Weights of a small mixture-of-experts language model, trained from scratch on English Wikipedia.
Size: width 96, vocabulary 4096, 8.01M parameters.
Below are experts of layer 7 (counted from 0) of a mixture-of-experts language model. Rows are named router (the router's row for the expert), down (a neuron's output weights, with its number) and show model dimensions 0-95. Each number is 128 + 24 x the weight over its row's rms, rounded and kept within 0 to 255. Numbers have three digits each.
After each expert's rows: "comes before" lists some tokens at least twice as common just after its tokens as in all text. This comes from a sample of Wikipedia text that the model never trained on. Tokens count by the router's weight.

# expert 0
router:130127130159125122147139128141149128123114141125147116105106113145127133120155152111144108081146135147121151144196119126150122137096089116077116087070153149129145155138124143138164106111121088144100111170143079095122096150121101112114118155125181089111109159172112156131109120127108106172
down0:136148106134142122136096115114106115133133092164182135148115104157096125128132172108138123119113109157144090118156100150138218123148159122122178106138132150172118165113129125109135144157123140133108106132150122086073140128121142151127094164148143138129105099161131125135142180107108117114
down1:146130100133135130064126152092114092143106108139164138152165107120127136132104108096136087096158132118106084121095140176139135140087147093115140122128147132135120122115156142153088120141160133124133161123133104088165140130112175104123168122070148129149151155141108149105114136118107113075
down2:124117117193116138099138145124136150127117170115131180139123124108131126118139120171123147141101113142081168111121111129128096111139112125148128093082145127125128157154105127127129144123170102104134104130101105076074104136145157115118093103113101112146088173155113140146096152113124066149
down3:160106130127119144103114090182161105141138155158131132175131123148108148130133113109158131112104139110167133150136134151114138126147084125104087110113105115120065106107097121167139148152083161084149157096109123092078148114145171129121132145114149137170134099112118142129085132133144151127
down4:129150125124083128178182118092150152151107131178108140117083133133099140141131143130128134112167087159108112114164149122120159115163123137101147147112124117115169151135091131120130157122107153098133144104104117131085159119102115169116106118120156182130140142155097140140108115183101158116
down5:097122116174113140121137119125101154116083102202142127164121113146139109107153138126121104168157123103105098139138140115158129112129114111136114116094164141135147144098125089158153114141118164127074155124138127157105122125087193150134165115123118079126126118152160137134084097143113117119
down6:116103140141102184140109120147103091159160119153115104110151131098146148104130127120121128099127129107101129158180111142128147116079116131130143136115121135138131099147171161132100190142130107136115161166122113148169144138125142105157094197147125157128149174156096154148166139138129138106
down7:097168110146105160119115156095151130107109137124106134119141138185108096130130123162124108113128142123090112072088178140113113132127122154137154119190193108156144136149130110131164117125175116111138135102124132116149169157105136140098145108129144125084134148091132162157115134149112104126
down8:125165135128145102124082138116093162113107147086163116126115105099144135150055115121130158127113152170121113113122115127117147119144111093137108116146158131154138132161125092127184102109110132140074129126161161148097161108144088120079118089100165143117115110158131101154123117123126128153
down9:145123125102117125129105074087139154095104174149117102136092127110119129178088154133127126148150116098121123142128120156137127115096104140121172120083105124130078113148106149142139125143112158094176156093129142143095094161091141117164077095150108128152148105168134120118109145124136106129
down10:137152138109125118099122090178118112111153105119117110142148163123115125083134107120091136108122153039132122109176169152141125150158121157126135061139150135120124145138129120114107130131120118094166137080118123093149116118122128145130139134136159098179138106144129143106148105109124099081
down11:115148117108168100140139114123067088127187096123149105123103143171117158146102108131114135139132122117109141142121135139122121150135082158120117147097139138110135128136132106124086161138128137149123126129160131151107142084099104147103133071130172090120136120127112080149122179109136088072
down12:149121181129105120156127147116128094208112133120183133090144098139157099156137140131082147116129133152141094111124114128138069128094084100145123077121093146117109148112149145140137156129110103121113123144127109153148099173109164130155118119133108121137142114102101115132162090135123138138
down13:107120135130177121132164129140144140131116146096138171087126126107106120146097129089118161099111101154149095120099145114155134118159118120117163155144104070104139178099097151110104104089170152126120101120086102104137132118128142149144100141130094148146135151083110111146146098177142113109
down14:122163141134081141147141143130142086135143121117091128118118120170141103086107096159162098131168135152100096105167141132105108144095156140127161073179131147148094137144137115141085143152143117162162121102147109140119119177106132130107171135141084123163120106122126132091109135136120106112
down15:146113105129129104099143092137109129166148155121068097129115131112112140135146118121159121147137096118097156154117148102113088109196160104175082081142103172097148129124117178133107116150156126112119146125121133138164119115115155140104115174087134149116140130142145140101153122156100120139
down16:161133147116094118140101149133106146152129128147080112092114098112141079139131137135130142115107132137171179124079158136123103151121131170103093137157164133106080142151128115079153158141110107132112132090112151180145117136115064134143119140159115087147139088151131126107118139141131141132
down17:126153142124105127138098058115146127118198138157087126126161149183125155113115084145144106110107105103107146105160133129100131099142126116135137133130098151173114134096114130137129127155123167136161126153118166134068111138137112137173136183149160131147104149126105134133092133125126125129
down18:129113139121119082055134099140109188106158134117121145127128079149125140116111113157139107176111107152122106138099147125115109136131120079125149064115137142138109152134136129177108119154130101139133169145102157134126173133143127133159113098093123109121153138115153139144119100181103147144
down19:107149087148102138176140087106113123116122102129121133134105142084120130122124164122150126138166134143124130117153119108121173089151140156093124090071103089127138100114150102135075115074131178132153127167163112148109127139131097161086153127158125108131131102131139121144108099160125121152
down20:158120120135124140144100084129163104092130085107138103118149137069123139091077125115150146159120131166172117157090152139148118142121132086138175130135116111154102084146162135093126119129129078133124131105182145149117163152166125183120138122124117132153128123137094154136129129131108128115
down21:140163158128129126139142116137116132120143144095118106144096130171114123091134104122126135115128148150164149129195138159155126132104132125153140163080152112151098139147155167130143131122096119110183063108137089069140153148163109120104116150138116134111130101093082112112149119143149149106
comes before: "ed", "ing", " of", "s", " to", "ation"

# expert 22
router:183125163108119128103088151134139098112144154102127123096123122075134118127156138121121071124143086171128122093146137182162125066121127112118142126128106124143120091171116128110142090100165091123136137162112126172138127116101121098125126144137151163120114165137114150096112103117114122107
down0:163130129138133149115100112091134126134070129152106113135125086109113131165101144134141089166135145120142130094145144124099092096189111116096170142087118090136149126095111157109122111155109101173088132130136097136132157121154077116101083117147144135126108162129134142136112136135139102088
down1:196151150136113122118146126152082132114187119112115118153117111140135070104125116134149148102113124119082077160114138113101150131116133128146076144133113088171137135108135103165154127118108150098108130147135145170140107123115142125180126152105134139129100145120160115133146112094141148079
down2:124131134110100126123144140165085107130191122088147137077137095148104084143097160140098112134143140168110086092123134167108136098117151114133123141120124133129164135129136119154106148126095108135133141159154139148130101148127167173165129110174150164087125141143132119133174148135123162094
down3:131166141090108148126116147152115150131152144095134142173134124115177130124155090095139065158141133155129079123136121136135155169124105125117161126115141131170135111089114138122138130097095155149147145185158136070169131130161126147090162105109131136156128111123121103150154119116145100120
down4:145088132137091111113148140130128136139128124076114141156158105101127119119144112173135160105137105192120141128131135133115104117153104113097134107159117098104114108083120131112157141095172117100099167104153121112111145124110125136117126101161151108128130184174129103146154155195142097126
down5:110135110128127092132106076099129135206083120131125126098142085147119119183151126123164087154105079141087128153122105124130099132144137110113132128151117122120093101136126143167082109107138126150090109152118081158113152163126129147134113122149099137130125123139104092119105148139167123139
down6:143089128087140133116122153161159156145167145099103093158141126111127110160117066127145138136121117167090100143117149080143100099115101136146143143166113127150094108122125121128116135146128154140142198149151165155106124103105157114185162106094118123139150123105158132109130148146112126131
down7:159108142124117107129124122137121124106094093126120111121151108133176150122075144131088127148145183172122112128168132127140155101167145152142101114142093110144156119153150123139105156189087130132113119138123123184104109134163114154128107118121138151175112114122090106099132074111140121096
down8:137130128096141101099125162143105107118116131147093109109138110112148120164164133106167154122090116122105109150133127098137115111163147085158101162179113155118157117115155146134161183102149119109152124112126129166139132141158113096131147160102164125154173141127113139147171095136110169081
down9:102138132107144116151137130122123133135170095102117175141136116140136127119125160195127103128110102128166088110109101171117178110157139117146150118120136145093132160167082111099107102075168088104159120163152101118098144105136066114114117116134119148136149126133138140138122149100148126127
down10:114111135109085128138140164090130107153148107120114139117153123139174098165123128128143153123119193135127063124114075130130154129143117168127157144126125134134116114137120139139108092102148098098094168180125151129131146100126104099143155128123105167112141150068146145151111138131088137162
down11:124109094100126111145144107143142089084156126137135098122147097123172126143157143137140140151139138176090137145114153133091132134147146117131131116142072138129116116129162095148163180136131091100153172123108121146120113135139077145139129088124123155148105097098153069072124138135121107107
down12:097155140137117076144136143088130196127125158148161142139111141130149138145128158115102142154139133116113158134112114123104140138089131077104137103127124121105162177127167108068134106126139134124133077167107124113090127137123133143101113174120109149126116158166153114119155144147128184147
down13:140080161095107143190112116127177159154121104113064128140134135128142102135131159118122126138126083156086105130086154102114105154108110118118111140128149113118130158136107132129136119165116163142103125174108126132170149130074153134149146148105117124150128160144150078113126121088153120134
down14:145149126117125128147157116165169103155108162154197096121175103065119089126076107154161128145107173134160151102111161147125135129127124169155157142122119145154098144142137131144126138115123153125156122128134124133119120133105176089122109150123137125139157151110129160162146110141155152156
down15:139124133113136126092097144145146141113078142117150134126088120108128132136120114133146094132084104136167166119145080114095130129096138110118119121147132175102161183135105140140128111147144175133124090139152094110086118149147136152109160123163175125144133083149112116094117066115139105151
down16:176117160090092148094128118130153124110150162151098155116142110151172140144114108111130130151106044118115109109148125139135088117135132100119138156115071166114122164146104156137088177140118136147137093131147124118119116147108156134153136120111139142147106126133154103136080100109109103101
down17:092143072136128134134140113097134178100110096130079132116185149138144132144141153114096135111100151131118116131159101119159097138080112173136133056138147115125111124172144115101111119126138103085166176128118141136123148115159107140106129164104136108134109150134127095110116135140101153140
down18:159144171122132145121157136132115174148160118123119112155150102108151125143082099134127162096118152094179129123112127128164112124112123142099143111122109109109134116124124147148146135091164114138116089088127143106147136150120178060176125102153179083118121106141101150114160118116109122157
down19:108124136123125117092128113089137124103128152119103130112111079127120137145154115121179090121120137105123141152066134145096140120149122155137098153105102099111132117085143114101065115139136150168093107125130132120100123152125093156100153162157124152092119177140096167104093134125128164101
down20:119129126137115150126140087105138124108173130119126121136150137147137117094110148124150109181127135121136187164165134122070127149093110106128158163112144164085120130136128137094162151160143142136079086093166103097102126119127169113140123138115108135147149138156080143102129112113104166101
down21:065145090138117115096113147154134117119101182117108128096106129101113107108104119121141138156094135139095173150107106129139130174115146137121158138089084176142139109191136148128118093099115096162132113108110134116119101160138142117121111106122092144097086119148090113139130150113146131149
comes before: " the", " a", " his", " an", " be", " to"

# expert 21
router:139126129092125103135118143169152130102138167141166080054140116095091124114146119086123123123115118100111161138108152128156169142122105110100139112154145132096144098126144178138133144122136126139141151158151098155174125175132076143126073120127140134162138137116118165142141122101099120130
down0:109107127109088116130108101131114156137108107103140150069124110112166115130117105120112117145157157185141157114125164143115149107158120150173112145125126180163106124118094094143153129087108123140198120162128120139163099118133150173150115135158149159122162156124133128132114133171138130139
down1:116168173188139156161139122153118126095077126158160105115137115131068173114097159149089117113131105148090141157115144129107105111131131147157145106147123115090149147156167148145143120130133107118108124106087134127135085161118121152080126103131125142126165138109095106121131130154120135096
down2:131138146147172131117156081122175130130166137133092124115141117169120083172139125107092096133125110119097137151130122094152136132119169131121116113099114172115151163127119143153118162095090145109152149134090131157111165106117130166133138114168113124172126174113118158080164149132132123131
down3:109159118145174164175138110144107130120149164148117110138092127143168146130102149158121150136122104144163171118133120123147156114131132140116106115115109148135131113123138136160186119118145138114126155105097132116142113186160145098093103157120157095111081170114125155156143146128088175168
down4:128108198109129109125151113094160083132149132093143128158171123159088123170128139120112095159131119138117132175101117133107156152127137131106096104135166145146097133147094129130129165169121139159119074122113093140117126119106088153111136146131092178156158131089132101145135145129130119128
down5:070132147140085082121091152161152129111134103103079139131076087117134163128109095107102101114130153119113145142092163126145106163118140153147134132138133122077125146105137135128138176142115173089135129137110153179168154145102095106143114088150108114120139112129132115116126127149134131139
down6:144091130137103109204101155105096119170137138102138153168111089157142139167154133168097129125145140117147114123171143109095109120160132144098104133103116158116151099089128110101108131145151133129165130153121096133106149122146116137141127145110070149114167142103090125121126146125097167118
down7:124126142099106144103148191109114110109109070115094152129099107108168145133114160153135099137129156111159110152119179076145136130116125130165119123139147120129204140146138110108123147148129102152127109121136110129154121093107112111071145133122124147125176156138106152150123143167092128117
down8:139160110120112131124122107154119107134121090131119137112153082115134138106104139116102130115080067130143168139155133135154131134094120102138104145151190155085108178147074137123149099120127110115114132106157101150157118097107150141125142137165119140170079102117136132102104117104164128165
down9:133158157096147098079135127133114161207131146181120102129129129166114150107125100123131062094145143105155079166139092120104132135094126193119125137134129163147122160092131119147121133125113122130149128134122137129110141087111121120101113106124103158129124115117135156125105097107159148126
down10:146170134142117115146101126112142133096123140110140151096127129130121096156166146147106137165104083125170173119129140109133161156149117116125135172142112143135122107172127109106136097078095165074125155155159156101117126115134107149128150116132117113136122120162122067132102200119117140110
down11:164123144107154113084143130117123112110189087146191136139123154127128132172133097133170145098164152113137140106141106101142128102101157146120106090157128144118108166088140096149108156108142118121108095146130093112107145102109123119163135164136139153140087142136126125132149124146097183149
down12:135120060110144137123139128109134098135092100145208103161145138125098132097104115152109118151123137148119131163112112152118112157154149128142107097129159174134151071146128084165151127161146118140145091135116128149137137126104158090129120127136110138137162114143140089137136098115147132181
down13:109177157119127106108158119117118134128122128074151146155142082117121132153157132130127118132081089094136109127138113121127206132148113165119118135159095111182120140140106127076101137115137148133135160165141130130151128117110157112129082096137151150089085136118151135125146126145141168094
down14:163130103152111152175092074158125077115151115116176097136151127124108111130161082114089120113161153157118145139116084115127162153150111153150124140134104140118117151139161106166102129158114162067153136135108119138158110151133137106148131144151097104126139125143135103093123157130104141099
down15:126090130134157129115112153167107141098133119109141133140145157116160105148117134124090143105126179154187128123174155143166143128156134111126180104151106123168102121147144068129128141129117161107091152126116179136154119120154141146166129127142146103163120120120154129188153098116112110117
down16:133147137098168085072146169121138125137151151140098132143142091110129128130090187167157136148102096112137211132132091138141117132132119161120119121162137115147160124124124127159138119106132148139123131160159157122123127111080116150149127103121134126108121163119183078138130119114134097124
down17:130125129108125132165092138139146121111143153050078126125102124098166116178100128084145125132150111113099102147111129117074144112098157112140151108129143127127096128119130142128104170155133140129141165163130103127072128101138083136122137085165129146120084146133110157098112123119101127112
down18:130105130112095126126130125106108130097112136111161148115098159156127106111076117143170131087113092130128135158112123096121141123144143127145166102110143086120064138100104108157090110148112104136168120150103096105103116125109107104103151137104159117162147150167105139068131122089102118152
down19:097100151149101105081123114117108090139135083129133146161130138146095147099171142110150093126073129132134121121141113108155079107113112142144123126149108136112119093137133172115127135146148140138116115105126172117133161185149139078152129163128108139151187144177138158161148106135125138139
down20:112142112182096130111145074100137104169138075129143128095157152102124156127166100149136153093154129129109073122150101157152129110142113112126138116154136148141102119108144116124101116119136146097146106145156122129177108118188174116176108101123129111139133137106138118109172149135154142121
down21:112101082086124128144124101131125136164130139119133135137115123111087107137125123156152143126126126196107095110124109087127115110103143157141130134133143145154119125145155134147085091139150162077077127117168151111119128152153116152102108156133089130154123105140134099144148203121138097171
comes before: " ", "|", "\n", "1", "2", "3"

# expert 16
router:160110161085143147133108142144124136111152138108139104112118109076144142122131139112139101139122092175116156128132121155147077057117118109079138089100141120089130097157116150103174121087158113141117143156135160159123121170139133131115153135117132154113106165163096131111133123148096114106
down0:131095108129132118176130122159138153145133110122217136159093125159104147125141148101156119106154123127087081128118110142126106158088165124133162093095126140143127099154105148144087103148130141155144127125128126134085117146124156132136095102136093167144169122148152096128081137135145124133
down1:140176163153116121147135111141101101088177095137206100110113123129151111134139102115118159153152112122141140139091147159115122145093120137089145157112099092123121180095103151145135095150126144123178091105148135113125107104106154114124131126149138151173142116146150141147122169126122144118
down2:155125132068154133128099149141121135165162096102110150138139144082131141111131097160121129178108148179153101156147125098083113131137100133093157114145117103140126129130120157128182128148113120111161088110112148138140131136126140110159165119109137149132120149117151058126186113144112134133
down3:125167119129127134094132157107111127146110130149204108148185132153108162176137106120121134118126124123122156101152136165182125128119106118093118152127112175158148094119144096103113107114115170102117138103115124117167126158154121097118114155138145115135097113164154087121117116094171139142
down4:120143125179103137141131119122132125103161125122109119112154141196131087107139115098167116125145136133128130114125135143133127082086123103052140147106155126142145124081133121116144078134132148151140157109151132102193098110146093134144119164136089135119124151089111129159145149162106136137
down5:135142130089147149080111149168141139123156120150142128095143103123163098147091140148114159086130146162155121114093178135109127114118136153175121116124117123124112145160102058161129119089088128128145152133109090125134113112102152118117186117151138121114115127148099109121150114070127106129
down6:119146122118145145165158168192140118138102140181150077085163109103127097119084093166153138161089173112139140101154130162146190139124092144124107118091117142123132114158174144119136117145139139141113140117129133123126120131122107121116094142148135123148138166124135153131150122140148162148
down7:107102193123098145123123171140112118153131115132155091114113139142115168123153094132097172146130105132074130134115152138120107108148107122113133131174100133109110132095098140146126184136147141122128147144112090171084139148091091146141105124152120139107144160089126145136088151086137112151
down8:139137133123132114127127123080148122127126142120096150174113135145130079145121099112141141106156143096135119140096126132105165153129110144111161110124138062177157148141107104134116155100122105188148145165124135105162100122106113166137142094135136092154061124078140101128119133117138137157
down9:135166127148176143139107119145080103138129149119107117164142150127108141137156155152142088154130074162128112115169111157147122157120155108062130159164154132147160143128176132135118126147097117122126124150111090120137138156128110151128168115149099168126174130153159127124136180114112139119
down10:180157133134149142149154132091114157121134153101152118153105123141112129106122110141156121117155112112114115124104115121152141122130135154113126121101135122091123090080126090119117128111138177078126128135138109151157085125129083153107153175134096114166147083179125090113155091097156172139
down11:148106132149122120086118103072129145136104143146080127130145126106078139191125112133131110124090107151108148102107135151097136090142135128121147093167152096152112127145183110139119156135097115161142154141142121155118117121174099131122095150122176153133107155105121096113091139146134089137
down12:152148153150154134145143144147112117101133138181129143182129128124161128094118069144114091105150085098110148139120150115110135142151126083135167156150137119148155110098160184124128119154119144139111132096110129129106133089094171123150136170151134093137124125151131153141109117138149095183
down13:117154144135058135096140156113143108105135120101123095166141082124161140128119140123137132150102126180146120164121135077105115135077091124137119141120118145136119161123112150105138109135113130095165173122159178130099144116124099133115143095105179155118148114122121165159108139151126128083
down14:121089105167158147145181090089118163138129154123092111096095164102153135102117121154099150086105139148097103151129162128121111142132120111091146126116123110120083111172086174149131169152140129161077093130118112143147148126128153097131149149141128108128134152134138125122134113109108104159
down15:120121134188162139091126132101128085116129167103162093141129137117122099110086111116147091114089127132108121136123153135131176123109179113116123125128140136097104095130165127193089138111103152106096137095114117155092131144115092093117154145140145158156149104136124159141089140129153121135
down16:156124144117098112118153069089119146131168169117101090119131129112103082146103142166098128105119126135130092117082148118109119111100104186100112138121154139121110108110096120135141150152173134131137139194135106155149137133103159148119149113116118103110109107088117115150091095113126104120
down17:115093135056141144102109165112118123145137093096084131128163142080123107146094111098126121098167153112150101139185150091132137139120134163121131099113126151128133139149154096135137143118154139114111146155147108113107166109116145151135160117121111118131083103132154102123183144133098119086
down18:132077151151104123154163129136170181116133112107094166138163143122136124113169093100098136172178140141133124105179182115081165138102115140159120109119109066139130130131142152127124106122087138116130113116124094132158125127141107103150130113090130104132130133118124120106151135108121167136
down19:095127128120109089154130120088150113142102084150153133135115132147111117099171139168113109124104086108135135116151103142119117158095140157144067106108184131117117162134131148110141110139172124131131097085104122145113137125163080092100143087109146118125128142096139152082131085112131136137
down20:166084120146128110157135117143129122131188147137130076142106113128138094118108132106116125137111137127114124116101167118085149094201126136108108127118111103125083096133120121114176147117133172155113164117135144143145113162144116152102126113075079139130175132133154123113164143111109142105
down21:099100179162148133145158135164108130155130083122176077090145153114154169127121139146162111097147121124095152165116119149111115139133132121161103119093105145129099121118124124092133115154133134130112138096115109145096121094112146108154114126118177092141159138135103141163195115129100110133
comes before: " the", " a", " his", " he", " an", " it"

# expert 10
router:142092145133112126144119120193138092101093144118154131101167118096111135106167136125118069140159142094158154132109156122135131076140103091093139132143149132103140097128174130131150113128137147129115150111141143163169086159135089142121090138141181129113122131131130110125130083115115093134
down0:145170134119116129100124107103109105111085113088140110131132110145124078108155159132131158127143098153128130108129101180128122153113151123127148107143125168164138086143123121152121111140094118109088108104130122164148151155074125106186140123082137077144138126150111121127181086136107137120
down1:116124126109099175135103148167110131115133111114134149127110160140138111087126143059139095102121159147125174143142147102132116117130150113078138120130155117135139124156131163145078144142141133089125165064126153160130113088127153132148122126152132162166185113161132113129141156128153148153
down2:102123142147141133124159187168185137107141128131135127134116148145183150125154149125107157102128119112114137169119153144122108129154102112129132128126107119108105167138122150109127113118107056136171143125122143086133164170096149081152136140150107134130158102093119182142130115127148170138
down3:172103119107103132136115102133111130155176101075148075091103116130139128132119136093151167082087124137146093149145121150132155139115139095106123119122111126139117136173111171130109128117102113117137123126088115098158157132186119085157138108142115094154129141103140154128091112102101129160
down4:121128125117125116125157116113105091138149113134106155126124140147142120123152150102103128066167137081106106123124108121164052182152108096146149138121142150113072114099131123144151156141140121085132153082136110114108145107111186158120113103146107115111168116133109117131133166142125145154
down5:124138152110128104112100126154130109107116116143093101134120151114125101120174096182122094136130129100122084158151106072118131139112138140141113190157136185114142133080101138137094149136116152138136094144113130114118123163107139143159092095093126130124179098102149126164141126147136110092
down6:113157132102128128096128189102129137129107100088123131130073133127157151158142136177103115111120135144167127093167177134107115102130114127131134130098135106133150115159106148133096121118119144146125169142152146124156123106129154127126153152122182117131182151122105131181122128131089094073
down7:177096090104143131115156140096143086114168126170118161135132152092118104136124115120130159123134114132188174151088181123142140113117127145078146092134108129129109132146119125128120105078138124132150138133116105136134128123152181124145165149137122107100106162136138094118140157128093119181
down8:136165112162107132170155135137116117134111132099201132107085158137107148080111125147142141105178104139097137105167133174141162154112099137171141088109123131148135156126115113173147144145130155143165111085165085107118105128125132144165116168118118147131119115123116141139128119140140111110
down9:088148125124166097083134111128149138125150150155152103098187120094120139111151101128166152139111128145151119172115093163169118147131119166139147142154128125123134110114136162135141098113159077139113137151116102107138105124127137101143116122146128125084165134072151136152139161184146130167
down10:132139144140109109122157184115138130114128133113104163131140135131093117152084104130107137192132147065148126096097092134151081083111137090129120132172114163126106156147163142136150112145141121117142114115118150115125069139120130136121121074128089127158140124121147087091119133101132101123
down11:162120122131149137109135123122146126148126163148170082113121124162085152169158127129125144138148141166154132141149148137115137117119089148148101091125094072142102108134109100120088163108100119119141089131151096140065137123146133140130133158168136101105128152142124163095110151154136102185
down12:148114124101088141093125124123125161130117132143164151157146102078107130114149126142143135111110116113103131154103115118135146118095109122116076134135077155115151110075137069179124130101124133144133118118165153142134134142160134133128093119090148130145146126095161101132100106141176059111
down13:159133139095115151130136102095160162155103128153061128128142132126127090150129132148124146161129142128180166094151124115169158095138078131114157133122129127175125126141120087137090123123141126145144099148150138174152129126130116152123122131143132102116098122147132088099163131095140054130
down14:091139121107070142051163130108129105122143115107156136130146143147122117156155174130149140094130103083104146140121117144159129163132139132108124112125157152151126108081135131094145098088151122144119149151152163154149140082153139156151162107147099105112126117144135093142120132148157093102
down15:117131101114121139132111100114143105144121104128165076102128138123149120118131173133148178127121126135109168153163144110165115149098129130120158069144158155119137158078138124127124085092110130117128140115095145148137127140160138097160107089108115081135144141140087137132146179129136190152
down16:124118136109124118128151119132116114176172102097148116151135141118111068106146121110130148121138134123178152143165095124174149146112136124105096093098093151077150140176122116135087102119106135129143149127082115123129157141140173137125164102128090148144121137105137089118115081094099150118
down17:131107101141122133146121105131085102119102156151156123118174085124084098085124150106102148145107101114100125143148139148092116186137161117096146115125151138145172121123136118112145108138122155138129098173121128150151178096103169136093168149102145107122136162146134092120143139091096139126
down18:201124116113095104082120130128118134126112087143102120129087107069109143128173118132140137174114139141097129192127104143158113130088132121104125154134106148166130136093129104122114114106156153122114121131113155127123151139103130096108079141135161150131118137107133131161163129104073110137
down19:093118134127149138119149138103170122104102117116091182122128125148177101122097157118172112131095135124149121083142171142097149151113126117147121161083135131142132081175159109077133115122136134121125124126135132087111146142105135101108133138087103103131146148125190148161149148151152104119
down20:114129085163177143103133131188121107107128113169162097128140079155143131127100142139123123102077162148109158187144131093158147138133118113134124134115123112124117140158134176166138123113154156101135102108147115130109110113100145104113111147170190129157130167110129117106137141129136146120
down21:135128175141146143173119093125144160095114130126143167086134134148132129115097134145138141128153109133129100110087124144173133130092093158168127126111090146139153178119086124150126125128147110112132122119161156139102138102133119184127135121208132118138106113085118149122136180114140102103
comes before: "1", "2", "0", " ", "9", "3"

# expert 9
router:140101153098143117124161121144100102121136165164146089029130131115102125125164127146137129138151132130141121107133142133179164097121119135137165107149130160127144131118099177123151120115165144185153109110179084121150113172151126144133100139145146131138117150148121139121139139109124146145
down0:150151138124148129141119117113135109082119116142125091148145135119140154120132180099122139139126153109132132080167148132150154154154122148123149129081086127149152151123101098111099143129119143144095177137146132121182124107094153131129160139079180136120112117115166112175110156110075160138
down1:124125126130140101131167161123099091102144104140098131113158130140117126155117140126120113111157175145177133156107153131141153109093147149115116172121118125129075189122082131120103121147138112082161123130173135123135147109142175189093111106143143117109163117113156134129082139146111117129
down2:139159123156104164119172144120171123103126123132161091114134166170165112122118124147098126112165143150098134137162140150107155148129074142131145104143146115101107144153117143096074130132132162135165143173136109141124105130143103159191107134136110153179128112128103137148108164142107149121
down3:099127102133109121131136147120148144089113112137153152152137164132093127113142142112113160097145137148120131141096104177128165134134106092139165084111102108135107111140102165110158135164183108102156082168092122126107106093120165130135159144148126072113094150137158157120164151134132138138
down4:150090162147108099108109078138112140142142102091121119123088092123117134169161074101130113103102154133078096169114156099139151136138157146123113175138100105155111139144090119106099132141107134103153121152112153145088143152129127169137131161127093135150090142102129109142111146134095128135
down5:156168086105179164145146145142113137096133105157124095144118129129123148072110147116159114124148154128099131179113106174136123165111155114151110141122114140107114118128118146121135142110115148110084095039138116122105085131103152088150139128101124113136140119106139137121139102131149141166
down6:161096107188148157162063128116136120105138145155173125175131098116138116118153130132102119107137117171123112104107163144126134082114102128129136101093119117185114110142088115109156119126113116147114136121117126161133121100164136129119129130160142160137103176156105142113108149172145112091
down7:191145127098157172140123101104127123107168096122156122156104164106120128107119107129092122130135132114125128141119203114139112122074177140130144139109162137187091158145121095139136127103109137101139109145151164143110126116130139186132142167127169142096122125137104139130127127140152130132
down8:128094136113125120129151172105126184109129131132141154122112103156093135104180109108098109136112133123153151165163146116206123061126122127131161099115147097138157135151118110124119151131135084121129152134163119115124151071155099136137134132153139127139121152149116095139155117095129113171
down9:138113154111137141109159158141122101145124155127116130107110131197118129107143126123059111145108092135127091128123140110123117115087137134156135096167146157108117085135171160150154124164113166136100130105141166126135153126124144129151084126122100147115082128078157120153112142115161149082
down10:104111194097092145162122089133091131157109093142166141108133126151129155129133166144127120113143123159114165129101125174161151142093093144120102125073117108105126093132142169151118081133111132114122142105154099174122141082154144137123139126128136112138156136113093111136115138179137137136
down11:131135132132146110181138089115127125149146147113121142124117100120086120143091169148151143146135118129129146162143098166101074136119150161142122134101127127110174137149117151143130122159188164130130112117137121129145078109132115120176116142144150145113121092161065141131125104158193121141
down12:111138066155079129116111159125160106107070168126091151135131132169136121110118146146118091133114118140150120134156096131114130149134169085159144144153149135117124152129133107119117109112146057105149117123156152140126080109167110121097110144101145115132086127114103143094099135100123106139
down13:112151134120125118151117130135124078139062126162138095128154146126174116090131129148124135109086100141142074127115109114106110106144131076151139131140075132103128151134114132155107106188106108114144094094133112150148143111113156119114121145086143124146119103170123149104173159114145157144
down14:180179120125140119115141165155141131133139140142117111157147089121089109143103129156123148170129126125081123134144141144132126125146133132096092137142135143128077163125172139136145135137151118167091151089098157115094114139110138113151094133128138154132101161085097104117103111156052125110
down15:118177147157141115120112139151118131158128157135128158144142123113164118123142161094153141144148164143140096157146111089117124132116155133148114147151156162149145196095129132135105118102115135124111104135118136114068136152159166131154076102133151171130137102107124119183131081087126154129
down16:124110105147177124127141145127113147156118064112150102114117151114070118097095163107137121132098144148124115124174122127119129129138143107147120142120175126137153097165160103072111117135156142094107159157165175097135157127103134123153099148115119159133164131139100101137134105110109172143
down17:106180127172110126148155132093117184118144112162110122129169122136092098145140116116113140153114148101122136119133152114121182128145144126159131095152119161162144125164123195136143123145154108164138148143114108120127163138161146127092118097142143103144144145128170093077121109143115118085
down18:145144141101126142141119090136140126091094145154093094128145121169124140150076116087090132145117131140137136139162165126132141120177119104114097149112093152130101090125116168149126120115124149157114113150127104089086125119115105084151120126054124147092115144144085168145162142136117129124
down19:162136104143162138140089095170110108162128119207152133153096126121093123131115149134097110133128111060094142102131095107121116087146126110146140145111153114101130155133119164141086117167132160114107104116089111119109091144114138159146133106130125151113132155132112141106122099134105085106
down20:121131210086149097144154144135158142127156145115124104128145140209151123172140106146114117130114140185112120127102121120143119141085120167143115126168141089157163122134109114115167129131113152142131131101098174134119115113126140119151151137163141143100132157108094133119110143148146108151
down21:160106101129073136108123117119097117115133109147142127134124139122124132161145155126171128071126127132149161176080143087166133115124139155149077157135117169112116115154109139183122123135123127155129074173113094108138135124114154100140175161134138127159129141143122133131136152181137135100
comes before: " ", " |", "\n", "3", "4", "5"